From a checkpoint of a small mixture-of-experts model trained on Wikipedia.
Size: 9 layers, width 256.
Below are experts of layer 3 (counted from 0) of a mixture-of-experts language model. Rows are named router (the router's row for the expert), gate (a neuron's input weights, with its number), up (a neuron's input weights, with its number), down (a neuron's output weights, with its number) and show model dimensions 0-255. Each number is 128 + 32 x the weight over its row's rms, rounded and kept within 0 to 255. Numbers have three digits each.
Before each expert's rows: "comes after" lists some tokens at least twice as common just before its tokens as in all text. This comes from a sample of Wikipedia text that the model never trained on. Tokens count by the router's weight.

# expert 1
comes after: " ", " |", "201", "–", " (", "200"
router:113136155120125105171118143112148179113147116092122102119170102197068159191154115089126101115108137191103118172059215137102082134178136101152158125140140105139179178119125097198130131190134160157105119134119081159103071075103109099126126084117145135105168115150119162143097119163120154114121130134113171159144107116130110121097134164132071093119089110221146123099117136144109117121075177155100112169108154173099156088071104081143129193163141126190114155140110104129155132133185110148060131119117175127076100123080158196155140133083142109146106150097080139068187118145148127073149143125058080115140182128140165185127159106127100142117100094143100141149124094137108149140070149062161112120080150099118080161160078127156072232114115139129184100127126145129093137115100166
gate1:148229141117133152151180106164188118101165144151135112118146136158041150176113092152145103141180079128173146138155159125126147123183140115099136063143130105118190118008175144142118077090146088107149096123114164159132140117108132102112122140182135113112140136107138070160143143164139141127090138155072142090105142114089091163138107090120115148118147163094125154116160132204151161135085095113091138162119133123166144129108118052131093185145177177139100149135103076153129192112083128196050168112139110099131088079061051152116118115150148112144146141148070118169173157121120120114195146110122135175082131087117229175119096102092062136110148117113116139162140152092098136109129135111116130091132109147134163096147105144081137112094149166122161144119101127088158199150148130
up1:143154176113143160192138096149168098090096146185114087150179148145055135160134140107128128153097158106121148192143120107101075150081081139119138119114152153129135155098095156056168096090114101142125144108087124158120159099187144133050184165141145094154136161152119109168128165103112095179146201133136142144123073156164099118151124074131052142155140185169089162126126087130145119122176109119162043159161133095134114106098150084110081116134104162122166146122140144108103089116156156167157131035161104104138159078063105129115178084113135105084095110189099094149129121125136093164159114095140166101135093057167200088100145171170124187147155118149113115126141167116098166147120154123116096146130148129120094069146142131076107136086129066162100120153185213127173127125142123
down1:136197141146115169117147160119146148091075108121121139104158133108110175113130115138100075088120102098091163129128233136149120174119085106049153109142119144111092146131149169086087119148146101123134115081114145180117112113178074084131159061135047123133128127080068162102115109146147136098155113163084154108113059129126096139211121115143172136151163166147106131091033159093082104130127116156124175172114116082152122182127168120132113096178170128160155121121145135123117153162098093115130115057139103110135075064139110047134149195121132135128106072085069129185060112091159116088130132082080089119100125114120115158192152156152148110116137136102107149146155115130117133190106112149129152093166194087109157149173132136167092129104138111135181072158081117130134152142180154

# expert 7
comes after: " ", "–", " (", "201", "200", " for"
router:129161158109097137142125128137190117137125122080176128119150147194045143175102144030105110114094159149125091163166164087065112149161155104185089142099108127100147151106148107159161103145063153173091108073082064107173113073144175074130153103119191180124168130145126158153100117128112162161116155104100075108149100139164120130174173118141141121140157078165134128086101191145141173125090171173143104158179069201136133165133144116127164136122155140145127159089112154133141161107155118151065106154126086131018132089119134150148136154085113127123068150110088140132180135189151123091117132156132107066098098108135155126099122091100109213143156139169097069158112134098126145165102162113109142140124113140128073090161121126082093159171117115185150183150123149162138120087110117
gate1:166129137151158104118151179115192112145115087071176163136107110148128150130117127176104089175178120116128186164139184132060135194103130134182159167157095131135084090198119136133151138091110119181129114108166094098126167104167159120117198120167119100127144123131088141111161166081136106084097162085176114087106133123106158166094117172095143121089097113170103103135085175174130105066166104128106117151093108099115197139122140058112105095141104149089093133090158145098169171075146128092120105148105118079173143103222104160109140128123195162120128094074126116086137155131155041130094141084170160166116145173126095115129192133101124161115169175183112117106140160172155171114133144146111166116169110090135178149131140123128106212133131078137069128120116097144070127160128174
up1:148095128080138148103162130101131163162126061108173160107099171132161077150089094098128082149155119148155154139144177158124173144094196141169140160177102128092108117151124120120186109116156148155132090068116134158165169137168164128149129131149098115159101073097092117096137210152179150090093162180124150078129127133145117116098148172124104094147103046133128182084084154156149126077119089143135081111080145089188192130150188098134128049118116124121175149111143151102204131116138166119106123146131067128106094142135150127101192143121127196158085077103091091109146131134133052151133116130112174188092112178053104166123119137150127162141108083136149075129176134116158117153150142121141151139130124065173138134161082212081119158143167138179143136137138104128143094164147196
down1:172122127090073114094172170120185096115097100138133150189172109108094118114125114174157178091135092141149151150135147111098133212067141114162188179107131080101130106137155185149110129110225075102136139145120147095143180160171122145125159113109089119158097166097109120159151128145164104142135161131112126102135069157158152107155122145100149098139143093161109086102121163132140111059139147139121093076082160099161193112185070160129135107132124169127200082136063118200113109092101111177128117173098160133136106209133077140091101091138132153104131068115150066094054121150104095116115140128096145131154184127162119153090150134173150133109168114119169141122140120146112105160119099115087074136087105115130207131144165208133109109180151112137128158090113120057130164118187103

# expert 16
comes after: " the", ",", " a", " and", " an", "=="
router:095199184171127099166104198141171136160161189103187210132116070161124113149117089137108134100166175126075167113109122142097098189090155126214129143078127172097185145154117099165147112110068129127188110131125097166194116164135124139163133168187055162131163116105142177105104089139119112141139136129117097120087103089103088164184147133098130134098165115100150115093136110165129152122100125148134133164118116114140184163153162130179130128219140152118066117112164101172136110111106128156119136127146105109075156130125150151123049132113168130204118138138098130078165125127131140137160098165141112080080166133133139114071149147187108149159076069086167141153133174071114120086120128147101135139124155151164092129109103140178107146207124175175131092102103090098129075139111113
gate0:168124132089127135176130148168130110118144173069116111151131143116090116178131136129130086175045107141081128125114151095177119136132092134127100098146150130153068098138156102123166128174094134126134078191162157131044092102154116118131152137116110123157179105087135113119118117117120111126163148125140092200077092079138114116077100139134195134116110090124122141112125118125165145183147166151149124110138154106145188117103120149149142144121100128101141099115141134100080127133136129107109165049130118170159102148120143140117019116117129101126171097138144091088132040115130162102163114181135084184137091084107126158156098198174149108045179168113109199151095105088095099135164089218154136093045163202143160154122155139075128153115168171131151114162040099130095137145124101
up0:085086101224131125116152101121124087187105106140087122092139117129105158078167124140159105100128156147174177184180142138144128089136163129149109114083127150079111127128133121126119133132057095060156093072087101116149134154109163155175088143152187155138082133074095167091160097126143103156156084171152128102132183143114118158161129130165095143143143111127145101068109108111118166168037107131165166191173095101128103144114147131143141112142054086194119115141230142105174189124105131152200110116132121131174118072149077108143170141086193132176063101152115127149054143093125158122151110120139178153085108112117180113086158109133147098132096134151096142158098151101085111120127095095110117146167134073127079151128121157169124100121128127176175171135150107142094189134174118
down0:219199201072149100084141123160137112108143085120094190136082119180105164096129136148128127124081148137117144125175093094080159190086105149084120112136163107109098094121123149161150153144201191139127099180138134178073167106089161139142171158139088133215119123094088134149127112108063103105144166188150157134128095120145118134066117142100111142140137131099100151203148100141123119152103073076131149092108167113100170133135157160125130152120119107142124083155151094117077161166159130118032130065123160136163103123148191154126196131132148129081128128112119129109087069085130154114166151136158106105123165113121081211132142141123143070084102113163103098115098136116141179180155160074129115157108110134150104133176128156090117173080133094102159120117095077130132172159128072